Below are experts of layer 7 (counted from 0) of a mixture-of-experts language model. Rows are named router (the router's row for the expert), up (a neuron's input weights, with its number) and show model dimensions 0-95. Each number is 128 + 24 x the weight over its row's rms, rounded and kept within 0 to 255.
After each expert's rows: a language model's description of what the expert responds to; "comes after" lists some tokens at least twice as common just before its tokens as in all text. This comes from a sample of Wikipedia text that the model never trained on. Tokens count by the router's weight.

# expert 23
router [159 114 109 135 130 103 103 126 100 144 160 145 141 116 155  72 158 131  81 121 126 116  78 113 135  84 168 106 124 148 163 105 128 111 142 121 153 175 147  93  86 134 135 102 123 146 147 103 110 142 121  94 174 115 161  81 106 136 169 113 159 102 135 159 156 140 161 106 128 127 110 117 135 145 109 136 135 136 134 131 104 101  87 143 114  97 158  92 116 128 131 130 145  92 111 142]
up1 [107 134 164 126 113 161 119 138 155 153 149 121 102 149 153 138 158 160 146 100 177 187  98 157 149 150 130 121  87 132 157 112 136 125 134 129 146 131 119 146 106 113 113  95  83 115  65 123 172 110 104 112 157 128 108 137 131 133 121 158 116 172  72  78 136 129 125 127 115 125 157 123  90 152 106 139 117 125  83 145 112 100 104 111 142 152 120 110 128 142 120 152 139 116 166 122]
up2 [121 180 168 116 137 116 154 145 149 130 136 105 120 153 135 101 156 138 123 135 155 102 112 170 146 122 102 133 144  90 118 116 155 112  67 133 146 101 106 113 115 111 111 126 150 112 125 108 174 142 166 128  65 163 121 176 149 135 104 119 136  94 126 146 175 154  82 130 134  85  90 148 123 151 114 110 125 118 110 106 117 115 152 119 128 118 156 161 150 157 102 116 105 121 163 132]
up3 [129 119 135 117 162  75 135 100 136 145  87 122 143 153 173 138 119 129 139  90 126 133 129 135 102 146 128 134 134 151 137  75 109  99 143 137 157 131 101 149 131 135 111 118 144 115 121 138 179 136 121 156 171  71 125 128 150 119 120 127 142 132 120 115 130 135 162 133  98 153 147 150  83 152 138 133 111  89 106 161 144 105 125  78 106 137 104 164 165 174  98 131 126 172 182 139]
up4 [100 104 128  88 148 141 165  82 122 180  98 136 155 153 152 138 117 145 131 114 119 134 111 187  91 126 100 123 127 140 149  76 139 114 128 123 169 108 113 132 144 124 142 131 142 108 151 112 128 134 143 141 115 142 122 146 102 144 138  58 112 113 116 113 120 136 123 178 123 140 134 154 127 170 184 102 115 118 103 127 118 117 170 126 117 146 187 130 126 122  87 168 123 114 114 150]
Pipe separators between cells in Wikipedia tables, mostly after numbers in sports and medal tables, plus semicolons and dash placeholders.
comes after: "0", "%", ")", "3", "4", "1"

# expert 26
router [140 125 152 124 146  75 107 153 144 109 143 102 126 131  95 134 106 140 139 155 103  86  91 131 123 162 137 151 134 117 122 180 143 109 155 120 149 148 158 162 170 176 113  92 144 143 137  77 107 125 119 139 139 160 124 109 111  98 143 143 122  91 123 127 141  93 118 119 105 171 134 138 115 145 136 127 164 188 125 169 120 134 119 127 160  79 141 108 119  86 114 154 107 117 105 110]
up1 [133 132 135 103 121 102 161 115 130 137 149 154 129 143 125  96  97 130 157 101 130 158 132 113 130 170 155 102 140  72  93 132 106  86 108 137 126 134 130 145  94 117 113 122 119 115 144 135  93 134  98 134 149  89  90 132 139 135 103 178 121 130 115 123  91 153 114 149  84  87 182 130 115 154 146 164 129 142 154 161 149  63 152 130 173 143 138 121 157 126 105  95 121 154 127 140]
up2 [160  96 145 152 145  88 145 144 134  89 148 129 155  90 120 135 140 162 158 118  83  99 106 127 161 116  90 144  75 123 105 109 150  88  97 174 116 123 150  94 131 125 106 118 111 140 114 119 133 134 155 117 146 133 145 104 156 136 133 136 137  92 139  74 119 123 139 132 154 168 168 168  99 112 152 158 121 144 100 117 145 135  95 128 135 133 109 113 161 152 125 163 129  91 163 152]
up3 [102 142 124 104 145 112 127 150 135 111 146  92 148 153 102 172  78 112 131 112 113 121  88 160 138 158 148 128 131  88  56 129 116  80 113 120 127 133 126 133 142 135  84 123 115 131 163 127 178 128  81 143 136 122 124 151 136 120 142 141  98 119  69 115 149 142 185 144 127 163 174 116 135 152 143 124 119 103 139 149 114 102 111 135  81 114 147 125 122 135 132  93 128 122 155 115]
up4 [138  99 118 162 115  84 118 140 154 158 148  75 127 139 168 119 112 128 154 127 140 134 128 117 172 161  99 160 150 130  98 160  96 135 132 121 122 100 144 140 148 128 132 104 159 141  61 131 128 152  93 116  99 135 136 171 121 132 128 139 123 130 128 121 105 136 126 110 123 131 119  98 101 149 157 113 128 128 135 170 142  94 115 131  78  94 174 115 173  91 157 151 100 162 115 165]
Pipe cells in Wikipedia tables of stats and results, plus fragments like ond in Monday, Arrondissement, Bond, and "renamed", "called".
comes after: "\n", ")", "5", "4", "3", "6"

# expert 18
router [169 113 114 109 128 120 109 137  78 146 165 166 117 109 144 119  82 112 116 140 135  96 140 120 162 148 160 125 144 160 155 108 143 154 131 117 130 172 135 156  99 117 115 107 151 146 165 104 100 125 138 108 120 130 119 106 105 163 124 111 119 128 155  90 125 141 148 129 138  63 165  90 130 141 121 119 146 151 169 128 176  72 163 136 154 116 130 151  99  86 128 110 108 107 114 113]
up0 [121 156 139 100 153 105 113 129 129 112 179 146 142 123 116 144 119 138 120 152 117 117 144 129 132 135 104 121 115  93 125  78 143 135 131 188  85 121 123 161 136 114 128 119 146 116 162 135 130 108 151 159 115 133 110 148 144 140  88 175 101 118 180  94 101  83 154 160 111 133 146 106 102 123  94 169 116 125 142 143 170 146 163 150 161 103 139 159 105 130  82 103 126 113 128  84]
up1 [122 157 139  91 135  82 127 111 137 132 122 176 135 159 144 160 114 138 167 100 155 119  88 116 122 124 127 116 106 175  96  99 115 137 168 111 134 101 125 138  97 134 135  89 140 135 105 130 122 132 151 123 157  69  81 161 137  90 155 145 103 116 100 126 147 112 152 146 144 134 160 106  91 159 138 122 116 124 142 133 134  91 145 144 138 114 140 193 140 137 100 123 115 135 184 116]
up2 [100 140 140 117 130 136 192 132 129 145 137 136 132 140 132 142  81 149 127 114 168 115 135 164  88 120 132 141 120 122 132 119 101 114 129 137 133 113 146 157 127 133 134 100  65 127 106 143 116 104 136 167  97 199 125 116 129 152  88 136 121 112 131 128 144 162 116 136 137 119 127 109 117 101 131 130 161  96 135 201 143  93 182  97 169 114 101 146 116  87 107 149 134 123 142 110]
up3 [127 127  89 128 133 128 146 114 152 102 107 164 125  92  74 161  98 112 130 111 169 149 154 160 101 126 128 153 106 114 153 117 156 126 119 142  97 123 147 138 112 158 142 110 184  88 125 131  98 137 131 125 108 108  97 136 130  73 173 126 146 131 109 113  85  99 127 154 107 175 137 160 142 182  98 138 134 137 141 144 122 140 113 157 140 138 144 151 142 131 115 133 101  69 141 146]
Conjunctions and clause openers such as but, when, because, However and did, plus commas and full stops ending clauses in narrative prose.
comes after: ",", "8", "3", "4", "7", "5"

# expert 35
router [100 158 132 145 112 126 145 150 125 170 120 112  75  93 136 127 114 111 124 113 105 176 152 112 120 135 122 156 114 129 111  81 104 171 150 180  91 142 116 127 108 106 123 116 154 131 157 100 115 124 134 118 154  87 165 101 143 103 133 145 110 125 112 145 146  87 168 104 156 104 122 148 162 144 161  91 138 116 156 144 139 122 169 114 137  79 120 135  91 119 106 136  89 134 111 159]
up0 [ 96 112 171 110 122 137 106 111  92 121 105  88 123 105 134 138 107 180 132 150 128 161 155  90  95 133  80 137 128 141 106  94  67 160 120 127 106 106 145 110 112 118 131 131 139 152 134 163 127 148 134 123 129 138 149 141 160 149 146  94 164 143 175  98 129 121 104 146 108 125 129 167 157 167 104  90 100 149 100 146 150 123 144 101 106 128 140  94 159 144 118 144 115 151 143 172]
up1 [126 150 120 113 107  90 111 113 141  99 103  82 135 122 147 158 111 120 134 158 138 121 174 133 131 121 154 136 144 111  87 112 113 129 119 154 125 150 116 144 166 137 124 152 107 142 114 108 111 163 171 121 162  86 123 133 140 173 139  95  95 177  95 117 125 122  77 149 124 137 146 133 102 207 105 110 115 126 125 105 155 115 148 118 139  92 120 106 115 142 145 130 126  61 138 120]
up2 [167 128 106 122 125 147 135 130 143 132 121  95 135 145 152 107 139  92 147 138  82 142 151 118 130 194  85 130 142 106 144 124 121 133 147 152 155 123 141 114 160 127 146 107  97 106 114 118 108 139 138 138 128 156 114  95 124  90 150 137 133 124 115  82 122  76 116 153  61 124  94 165 134 131 115 120 144 124  87 105 146 119 143 157 154 151 118 173 157 108 111 197 123 148 123 150]
up3 [110 121 128 139 145  87 138  97 131 156 129 182 111  97  89 170  82  89 122 132 147 184 132 115 115 126  98 142 112 148 116 104 101 117  96 194 128 130  95 156  82 118 150 114 124 142 143 112 120 100 115 111 167 147 148 177 161 110 123 146 133 143 116 134 128 107 126 143 116 140 133 129 130 151 179 111 125 118 131 128 115 121 127 149 153 119  77 135  94 164 117 150 123 140  97 158]
Stems of common verbs and nouns before suffixes like -ing, -ed and -er, such as found, hold, writ, mix, establish.
comes after: " the", " to", " a", "-", " and", " his"

# expert 47
router [123 126 134 155 107  73 147 127 131 154 164 149  83 118 149 111 120 123 111 136 164 116 102 131 111 100 151  91 157 140 190 165  97 125 147 111 141 180 112 129 124 142 141 119 149 158 106  99 113 163 147 112 159 151 164  79 156 118 132  95 180 111 109 179 142 134 108 119 130 139 123  73 132 107 139 119 130 110 142 108 156 133 129 119 116 128 146 106 142 101 145 104 124 122  98 107]
up0 [142 139 152 129 158 144 141  93 147 141 123  89 125 129  97 155 120 136 135 127 121 149 137 116 127 174 134 161 110  96 167 103 153 156 126 116  94 135 137  90 140 101 110 105 125 101 135 113 108 105 130 133 156 117 139  97 143 163  90 113  87 155 140 123 128 178 103 128 107 185 135 126 126 156 129  90 122 144  93 134 131 160  68 156 101  87 168 141 106 162 130 152 159 128 103 156]
up1 [115 117 130 134 134 118 144 103 147 135 140 124 112 165 117 122 131 141 134 127 139 126 160 157 125 104 106 137 135 106 144 157 119 144 130 129  92 124 118 105 113 136 121 151 135 100 122 100 160  93 166 157 152  95 129 169 171 103  88 100  99 138 154 114 104 116 136 165 120 155 102 123 106 133 106 192 159 117 115 120 131 145 141 135  82 149  95 172 130 171  67 194 141  99 128 108]
up2 [105 140 110 121 111 125  98 104 143 138 152  99 138 115 144 101 117 196 110 127 131 161 116 131 169 130 106 126 141 132 127  79  99 144 132 118 140 106  84 137 123 122 143 227 108 108 135 143 141  99 136 137 120 142 130 139 153 111 157 133 116 150 111 133 122 110 152 168 122 149  97 116  83 146 128 144 134 128 121 117 112  93 147 125 115 139  96 113 106 124  91 170 144 165 185 110]
up3 [124 141 118 137 134  99 136 134 139 124 126 156 117 142 122 122 100 163 103  92 134 143 145 108 127 151  80 125 131 133 121  81 121 152  56 134 147 144 131 150 138  80  96 130  96 103 176 138 158 129 160 176 130 139 141 162 125  93 112 167  68 112 134 135 147 129 102  97 147 162 179 128 159 139 153 107 110 120 123 120 163 145 126 144 134 129 162  85 123 156 105 110 125 141 118 139]
Line breaks after list entries, table rows and paragraphs, especially in "See also" and name lists ending in a name or period.
comes after: " |", ".", ")", "|", " =", "=="

# expert 12
router [134 163 120 151 103 140 122 142  98 160 137 136 106 112 155 109 128  96 110 110  99 127 124  84 121  92 122 110 149 178 139 129 128 143 164  88 125 176 147 131  72 147 138 135 172 148 149 133 127 126 134  86 133 156 151 103 101 132 125  92 164 127 152 149 139 112 127 103 134 129  97  94 149 131 139 169 162 116 141 118 107 123  75 112  98 123 109 113 100 110 158  85  75 114 127 118]
up1 [ 74  89 112 115 131 127 115  89 147 115 167 133 154 107 162 117 153 158 128 132 164 101 140 160 123 120 128 188 127 129 109 102 137  88 104 148 161 136 134 109 106 146  92 113 149 115 155 163 118  93 149 122 160 105 109 148 128 100 101 123 139 132 141 132 114 127 113 111 131 139 120 155 140 166 117 155 149 158  61 153 151 145 131 145 153 168 117 140  91 115  83 163 133 149 121 146]
up2 [129 128 130 114 119 123 161 138 117 166 134  98 143 116 130 164 112 146 133 192 102 141 166 145 144 120 126 136 120 141 138  71 132 132 104 102  87 120 161 168 153  94 146 163 137 125 172 142 152 155 106  93 108 143 141 103 122  75 115 164 144 156 108 141 160 131 108 150 192 127 140 122 132 143  96 130 115 107  85 104 112  89 144 114 114 117 137 134 145 163 144 115  97 149 141 127]
up3 [119 144 138 103 136 143 101 115 119 147 156 142 142 108 128 141 132 146 120 157 118 139 173 120  89 142 125 132 110 137 161 109 105 119 151 131 133 126 167 160 134 102 168 146 118  87 108 151 120 107 109 127 145 133 111 153 170 154  81 145 130 118 124 151 117 100  80 170 114 104 115 107 110 107 116 156 149 138  75 144 135 127 149 144  89 168 106  63  53 142 119 125 133 128 120 157]
up4 [124 128 121 138  93 137 129 128 173 153 128  86 134 105 131 100 125 151 158 107 136 137 157 121 124 129 132 127 166 130  89 153  95 139 137 139 104 117  87  94 132 157 127 141 112 120  90 160 135 143 144 114 119  93 123 185 142 149 128 122 128 104 153 140 137 106 133 108 105 187 151 122  52 156 140 102 121 136  83 123 109 156 123 131 133 200  98 120 131 173 132 143 134 110 145 121]
Bare space tokens after pipes or colons in tables, especially election, sports and list tables, before numbers; also He, writ, cre.
comes after: " |", "|", ";", ":", " /", " October"

# expert 8
router [140 138  83 146 163 133 142 144 109 164  97 147 110 124 148 141 125 104 130 127 152 140 119 122 150 119  98  94  98  79 119 127 101 127 148 138  92 137 104 140 160 120 130  89 157 144 129 119  83 175 111 121 152 149 157 106 115 171 126  84 146 112  87 122 135 114 135 134 123 183 125 160 111 104 133 182 110 118  92 126 132 101 103 116 120 180 125 160 152  92 141 121 115 100 154 151]
up1 [122 111 143 130 198 106  93 143  91 137 130 107 135 146 128 141 105 111 108 150 115 165 149 106 132 146 103 155 103  90 140 106  94 140  85 124 154 111 131 185 132 107 143 126 154 128 118 150 140 135 153 128 145 167  96 137 134 118 110 104 147 168 118 115 116  98 118 161 127 150 143  92 124 116 131 100 125  79 114  85 158 113  94 124 144 128 111 171 146 176 120  85 134 167 124 119]
up2 [145 134 112 125 147 136 150  99 153  96 139 152 181 162 104 156 117 140 119 135 167  93 135 137 110 135 125 125  79 117  77  96 138 143 138 172 107 125 175 157 140 132 137 147 115 133 130 143 108 134 125 127 126 137 130 126 123 150 128 150  79 104 135 113  67  89 117 134 129 155 144 142 104 119 160 106  70  94 102 132 103 109  91 136 119 169 101 157 125 124 132 164 161 103 157 127]
up3 [143 155 131 124 147 161 121 134 160 119 121 150 137  87 146 169 144 147 165 105  89 133 134  80  75 116  81 114 147  71 153 120  87 100 104 130 141 116  90 119 171 149 123 122 105 122 127 145 134 114 114 138 167 135 156 149 112 142 178 114 118 161 160 144  95  77 132 162 128 135 132 144 107 127 141 168 137  99  90 113 136 135 111 147 132 110 108 125  89 102 127 129 131 114 126 146]
up4 [106 106 114 144 171 157 162 114 139 143  87 111 139 100 139 170 128 134 179 140 118 112  93 119 131 136 107 147  79 141 166 112  24 118 145 165 159 129  99 128 151  95 117 137 148 150 128 113 139 115 104 135 139 120 125 143 150 138  98 132 131 120 122 106 119 102 117 115 136 166 137 120 130 132 154 153 128 147 111  81 120 110 132 161 103 143 121 161 144 125  91 152 136 158 153 107]
Word-initial capital pieces starting split words, as in E(lection) and H(ayden), plus digits in coordinate and data tables and "as" in Treasury.
comes after: "0", "9", ".", "-", "°", ":"

# expert 22
router [135 115 122 121  94 149 145 120 111 154 104  80 133 102  90 130 104 148 128 128  96 149 108 107 134 136 164 141 174 117 109  66 141 103  86 140 140 136 131 157 111 136 156 168  83 133 130 101 133 126 146 120 112 141 134  69  84 111 157 136 158 136 139 126 116 137 153 169 108 136 112  90  93 138 108 113 115 101 130 136 162 156 105 138 120 125 109 163 148 130 164 103 108 165 161  99]
up0 [111 117 161  92 141 117 176 120 154 137 133 112 134 122 139 105 133 136 182  90  86 121 181 120 102 156 147 148 132 118  63 127 101 116 114 173 133 143 133 134 117 133 144 111 134 168  92  85 124 171 138 115 149  94 129 124 121 106 120 145 114 131 126 131 104 126  91 195 117 113 147 159 111 143 115 117  93 150 144 145 143 124 137  99 133 122 107 140 135 167 107 156 117  98 104  88]
up1 [113 118 131 157  97 121 130 140 127 122 106 133 130 117 100 134 146 112  94 138 140 146 160 158 164 120 139 138  90 115 111 160 148 131 156 142  86 112 111 156 158 148 134 166 133 112 114 111 122 135 146 178  95 119 149 160 105 100 115  97 133 121 156  72 102  97 113 102 134 136 117 138 176 135 118 119 114 190 133 116 113 161 120 144 113 143 157 123 177 105 130 148 124  95  51 131]
up2 [133  97 139 149 116 104  89  97 101 135 100  85 137 133 125 144 131 203 108 135 181 122 133 127  85 107 154 157 162  89  92 124 150 101  94 124 144 102  98 109 119 139 122 132  85 129 123 170 161 118 124 117 126 120 116 104 104 142 158 153 110 139 130 102 130 118 144 154 134 126 121 107 136 161 115 141 120 116 129 132 152 144 106 114 171 184 108 146 115 124 146 119 146 154 180 162]
up3 [123 113 131 121 115 139 127 130 130 141 132 137 138  91 107 159  78 113 112 105  93 145 154  96 189 157 126 143 123  94  80  71 114 128 120 149 137 112 174 169 138  88 124 148 107  86 141 109 146 130 103 132 128  99 136 117 118 138 141 132 117 132 155 110 162 138 101 145  87  94 131 102  93 153 116 108  94 106 143 132 166 151 146 144 122 137 108 151 159 178 149 162 127 165 137 122]
Sentence-opening He/She and following was/is in biographies, plus role nouns like politician, footballer, appointed, and commas after names.
comes after: ",", ".", ")", " He", " =", " he"

# expert 20
router [150 168 114  96  99 134 170 104 132 172 120 106  87 129 147 115 148 106  85 131 140 128 184 127 131 156 129 128 112 182 148 157 130 128 104 124 142 119 118 147 136 153 107 100 124 122 163 171 148 122 127 103 104 194  98 132 131  99 127 146 135 122  79 128 133 125 122 122 112 112 111  94 147 167 135 152 118 111 162  94 124 119  87 101 118 135 161 102 133 147 138 110 136  86 128 169]
up0 [130 160 111 123 143 143 119 100 106 143 172 117 110 121 127 122 133 152 112 162 163 127 151 143 125 145 124 125 113 131  94 133 136 128 124 119 131 114 113 154 116 130 172 101 106 124 162 157 201 118 116 144 122 108  61  98 163 171 145 117  88 112 111 165 103 131 131  96 142 147  98 126 132 184 104 126 124 121 119 148 171 112 110 156 166 147 127  96 132 168 111 118 107 165 104 155]
up1 [122 102 153 118 120 112 146 131 165 134 133 103 126 140 162 101 160 139 134 108 121 144 159 125 165 144  75 150  85  88 151  95 107 109 102 138 161 123 126 100 141 118 133 123 132 108 161 168 133 148 149 148 136 126 121 161 113  97 111 108  86 116 112 110 111 123 101 104 153 119 149 126 124 200 146 156 130 109 122 108 113 180  86 114 110 117 135 116  76 133  98 143 107 112 119 176]
up2 [101 130 116  82 129 156 100 147 162 126 102 134 122 174  80 172 154 169 115 133 151 131 125  90 108 135 124 133 135 174 147 101 144 143  88 129 145 111 137 121 191 168 129 141 147 195 107 147 137 138 107 178 115 138 111 109 110 126 137 141 104 130 114 129 100  90 105 146 116  86 129 123 119 118 108 166  96 128 151 115 145 125  98 125 114 116 116 138 158 113 145 157 142 155 137 149]
up3 [140 127 106 118 137 165 113 124 136 142 102 102 116 139 150  75 105  83 158 126 153  65 131 139 159 147 109 153 131 100 146 110 115 124 104 117 149 123 149 146 183 114 140 110 127  95 152 101 151  87 111 109 125 130 112  96 142 142 178 140 127 132 123 104  90  68 126 120 131 153 180 121 160 104 160 109 100 115 164 129 123 174 116 132 129 107 159 129 136 125 129 147 160 123 107 148]
Line breaks ending table rows or paragraphs before headings, plus word-initial pieces such as app, trib, emb, part.
comes after: " |", " ", "|---|---|---|---|", ")", "|---|---|---|", " ."

# expert 1
router [119 100 105 158 126 175 152 141 134  97 141 138 190 163 128 125 150 129 124  85 121  95  71 105 132 131 147 126 105 152 127 140 139 123 118 116 119 155  71 171 158 146 133 120 157 108 148  72  83 158  86 109 116 134 140 145 163 162 128 120 141 147 123 147 124 174 119  99 130 131 140 118 143 142  95 156 161 109 141  89 128 119 132 125 123  93 101 119 101 134 135 135 163 119 148 137]
up0 [159 142 140 119 138 124 108 108 105 118 155 122 172 155 122 102 151 126 130  83 147 108 101 146 178 122  87 136 116 114 128 105  94 104  76 153 142 128 146 151  94 133 130 162 101 116 152 104 162 128 144 124 119 120 134  96 155 159 128 123 110 133 153 140  72  96 119 149  88 110 149  79 105  98 106 151 128 136 133 115 140 129 184 155 140 136 121 148 189 122 113 165 142 117 117 115]
up1 [ 91 130 135 127 147 120 142 155 145  71 129 124 147 144 115 145 122 125 115 116 164 104 124 136 143 151 121 122 128 118  65 129 111 109 118 124 118 140 109 146 120 121 129 100 137 131  99 136 122 120 108 139 138 123 127 150 130 128  73 115 162 127 101  96  44 131 111 116 104 133 137 112 141 149 140 133  88 169 131 162 120 148 136  96 163  98  80 187 165 183 105 127 149 133 110 158]
up2 [ 98 142 143 110 128 118 170 116 139 111  89 133 133 149 135 192 141 114 112 158 142 125 103 135 138 126 145 117 129 100  88  99 130 175  89 151 124 112 139 119 165 121 124 153 137 170 116 122 132 114 153 143 114 144  87 140 171  75 157 134 114 127 129 154 177 128 150 164 120 147 145 118 151 176 118  92 137 103 117  99 121 136  92 152 136 121 158 149 100 141  86  78 109 110 120 145]
up3 [122  94 141 116 119 135 146 110 148  91 134 127 169 131 142 127 142 109 170 101 124 157 116 147 143 142 140 153  93 112 148 101  99 129 105 148 140 121 128 155 174 152 159 138 116  87 104 118  96 152 119 139  81 152 148 114 121 134  99  86 107 141 158  79  87 132  90 127 144 122 124 125 126 155 124 111 144 202 112 152 158 116 140  92 137 157 137 110 104 171 144 148 162  97 112 132]
Capital letters and letter pairs inside abbreviations and codes, such as country codes, stock exchanges, positions like MF or DF, and ranks (Cpl).
comes after: " (", "\n", "-", " \"", "==", "==="

# expert 31
router [146 101 123 177  89 140 106 136 120 127 152 172  99 122 143 122 118 118 100 116 114  91  83 131 137 103 177  90 142 119 167 169 125 128 130 132 163 169 122 113  98 117 119 107 164 148 155  86 128 140 135 139 137 142 140  92 139 159 139  98 150 129 158 143 136 129 136 124 145  99 101  73 175 125 109 149 159 148 162 125 119 139 116 120 140 116  90 105 119  83 147 119 105  99 156 104]
up1 [117 139 149 102 173 154 130 146 135 103 126 122 134  84  89 158 104 120 165 137 150 150 103 191 116 142 104 154 101  96 138 119 101 105 114 144 137 131 142 197 145 144  77 174 157 163 140  95 143  90 121 149 112 127 115 119 139 140 103 101 120  95 153 120  94 130 146 150 155 113 107  98 161 125 146 142 132 120 136 116 148 100 122 124 171 131 131 165 113 141 139 155 154 135 143 109]
up2 [156  63 156 114 126  91 104 189 140 159 131 119 140 177 132 109 126 143 114  98 119 104 141 133 112 125 146 146 150  88 139 146 109 129 121 154 123 102 119 156 131 129 145 121 125  88  88 114 153 148 133 177 129  62 112 116 155 103  99 121 123 125 172 145 112 116 109 112  97 121 113 134 132 155 119 127 144 191  98 107 140 159 134 157 134 141 123 125 153 137 100 140 151 103  98 138]
up3 [106 121 154 120 143 112  79 133 144 150  95 151 105 129 139 139 104 149 114 134 151 110 110  97 162 146 149 136  97  92 126 135 124 152 120 182 126 102 127 149 132 126 168 105  74 109 144  95 157 101 113 148 110 105 109 132 136 143 135 173 116 158 114  85 131 162 145 148 129 124 148 104 122 146 100  85 108 128 142 141  96 169  98 169 163 131 133 115  97 123 140 147  94 100 184 128]
up4 [147 124 110 122 119 132 163 117 182 108 111 103 149 177 104  92 149 134 119  93 174 102 166 133 134  87 167 133 103  99 150 128 123 104  56 105  89 115 134 160 117 135  97 117  83 114 136 113 122 126 109 122 120 147 152 112 137 138  92 136 125 133 117  84 162 109 135 102 129 156 132 108 137 176 153 151 124 146 145 131 150 140 100  94 158 137 120 116 132 125  83 119 123 121 160 141]
Single digits inside longer numbers in tables, coordinates, ISBNs, times and amounts, plus million, billion and percent signs.
comes after: "3", "4", "5", "0", "8", "7"

# expert 51
router [178 137  73 145 107 103 111 155 104 125 144 149 146 141 130 109 125 123  62 116 108 151 117 141 109 122 179 103 149 154 126 154 109 141 167  99  86 160 174 145 116 147 109  98 139 128 146 114 152 137 121 126 141 118 129  90 121 105 136  95 146 123 147 132 121 132 161 117 102 151 103 121 130 111 145 137 109 114 157 100 153 101 140 146  98  97 116 124 145 146 139  94 130 112  65 178]
up1 [124 133 115 150 121 101 125 148 153 128  94 131 133 180 173 136 142 176 133  92 132 195 124  96 151 135  94 130 159 142  93 123 138 100 139 110  92 125 143 122 107 125  93 140 111 117 150 161 106 143 149 120 107 155 127 169 132 127 150 133  94 141 156 130 121  87  90 127 149 145 136 137 111  62 129 121 141 145  90  82 150 130 164 130 134 148 119 123 164 104  93 117 122 144 115 161]
up2 [122 108 108 135 139  98 143 101 130 162  76 108 142 153  82 135  97 146 108 101 137 137 119 162 108 173 153 128 160 113  90 136 144 155 141 129 103 112 149 150 185 108 133 128 136 132 100 146 169 110 173 180 123 102 110 144 134  96 126 120 125 160 175 105 101 126 118 127 107 140 112 139 105 135 161 113 114 115 113 145 156 123 128 153 124 122 103 181 164 145 107 160 117 109 102 158]
up3 [ 91 116 107 115 147  93 153 102 151 146 121 136 162 119 162 115 149  88 111 124 125 163  99 154 105 108 162 121 106 115 137 101 104 154 120 105  88 117 146 137 153 147  99 137 148 127 120 176 174 181 121 126 114  86  85 143 113 126 105 160 115 105 158 122 132 123  74 135 133 178  97 159  94 111 144 117 130 154 128 148 139  98 162 126 138 141 135 139 129 134 151 141 101  87 155 131]
up4 [153 179 121 101 122 164 123 147 161 119 154  93 121  83 124 126 144 115 117 119 127 149 138  64 112 127 109 178 118 136 106 165 104 102 154 123 139 128 128 116 115 138 140 130 120 126  99 115  90 140 152 164 161 150 107 152 105 164 133  84 111 120 151 140  82 115 125 113 145 136 145 141  89 135  67 162 161 123 149  83 119 158 152 119 147 118 118 127  89 115 108 129 135 101  98 115]
Table cell separators in election results and stats tables, and colons after infobox field labels, such as "| Conservative" and "State:".
comes after: " ", "%", "0", ")", "3", "4"

# expert 63
router [145 138 108 148 141 124  79  80 151 120 158  72 126  59 138 139 115 163 119 133 114 144 117 136 144 141 140 119 121 142 113 120 117 136 151 150 124 124 139 137 113 101 113 141 151 130 156 140 141 116 134 130 112 155 119 116 186 111  69 129 157 104  92 156 102 118 130 154 159 175  98 143 128  69 152 165 147 142 151  95 126 146  98 174 118 146 157 155 116 121 145 131 133 137 139 111]
up0 [131 147 126 101 142 136 105 128 183  97 106  83 142 140 145  97 130 137 150 105 109 119 141 194 113 169 129 147 144 128 140  96 109 125 149  97  89  99 129  92 114  96 105 112 134 129 136 128 171 131 102 126 127 151 144 171 131 121  88 104 126 146 136 153 149 102 109 126  81 148 140 135 139 120 170 110 113 138 111 132 136 119 151 172 149 161 115 159 100  96 107 162 169 168 146 139]
up1 [139 117 163 130 129 160 104  89 168 134 148  62 149 169 149 130 149 116 125 100 112 107 105 135 152 143  99 129 122 113  57 143 156 127  89 181 130 135 109 104 156 103 100  96  97 145 137 139 130 118 138 154 149 134 120 133 144 132  96 192 102 158  89 142 131 141 166 143 104 114 129 112 104 126 165 104 120 141 106 111 122 131 114 122 178 133 130 119 130 121 138 144 114 122  94 130]
up2 [ 60 149 136  75 129 102  79 114 147  81 153  62 114 110 165 141 112 174 136 118 126 153 139 177 153 116 121 133 141 100 151 103 126 145 129  92 129  99 104 145 106 112 105 113 145 137 135 159 159 132 148 155 148 132  94 141 159 120 100 131 132 150 116 151 114 104 127 138 131 141 119 135 101 112 182 127 117 149 150 106 113 126 155 123 112 106 158 152 144 152 102 136 148 137 158 132]
up3 [146 133 140 180 180 126 109 171 155 109 157 115  76 105 129 160 126 127 141 119 125  90 158 151  99 186  99 148 118 106 114 102 124 130 100 155 140 114 118 124 150 143 153 123  90 107 151 114 134  97  94 145  84  79 134 159 142 145 112 164 152 139 125 145  92 105 144 130 130  91 100 145 149 127  87  85 125 109 163 134 123 101 122 112 149 132 132 144 132 107 148 128 117 134 119 161]
Pieces of Slavic and other foreign names, such as Pr-ague, Vo-j-vodina, Par-, and spaces and digits in football score tables.
comes after: " |", ";", " V", "a", "i", " K"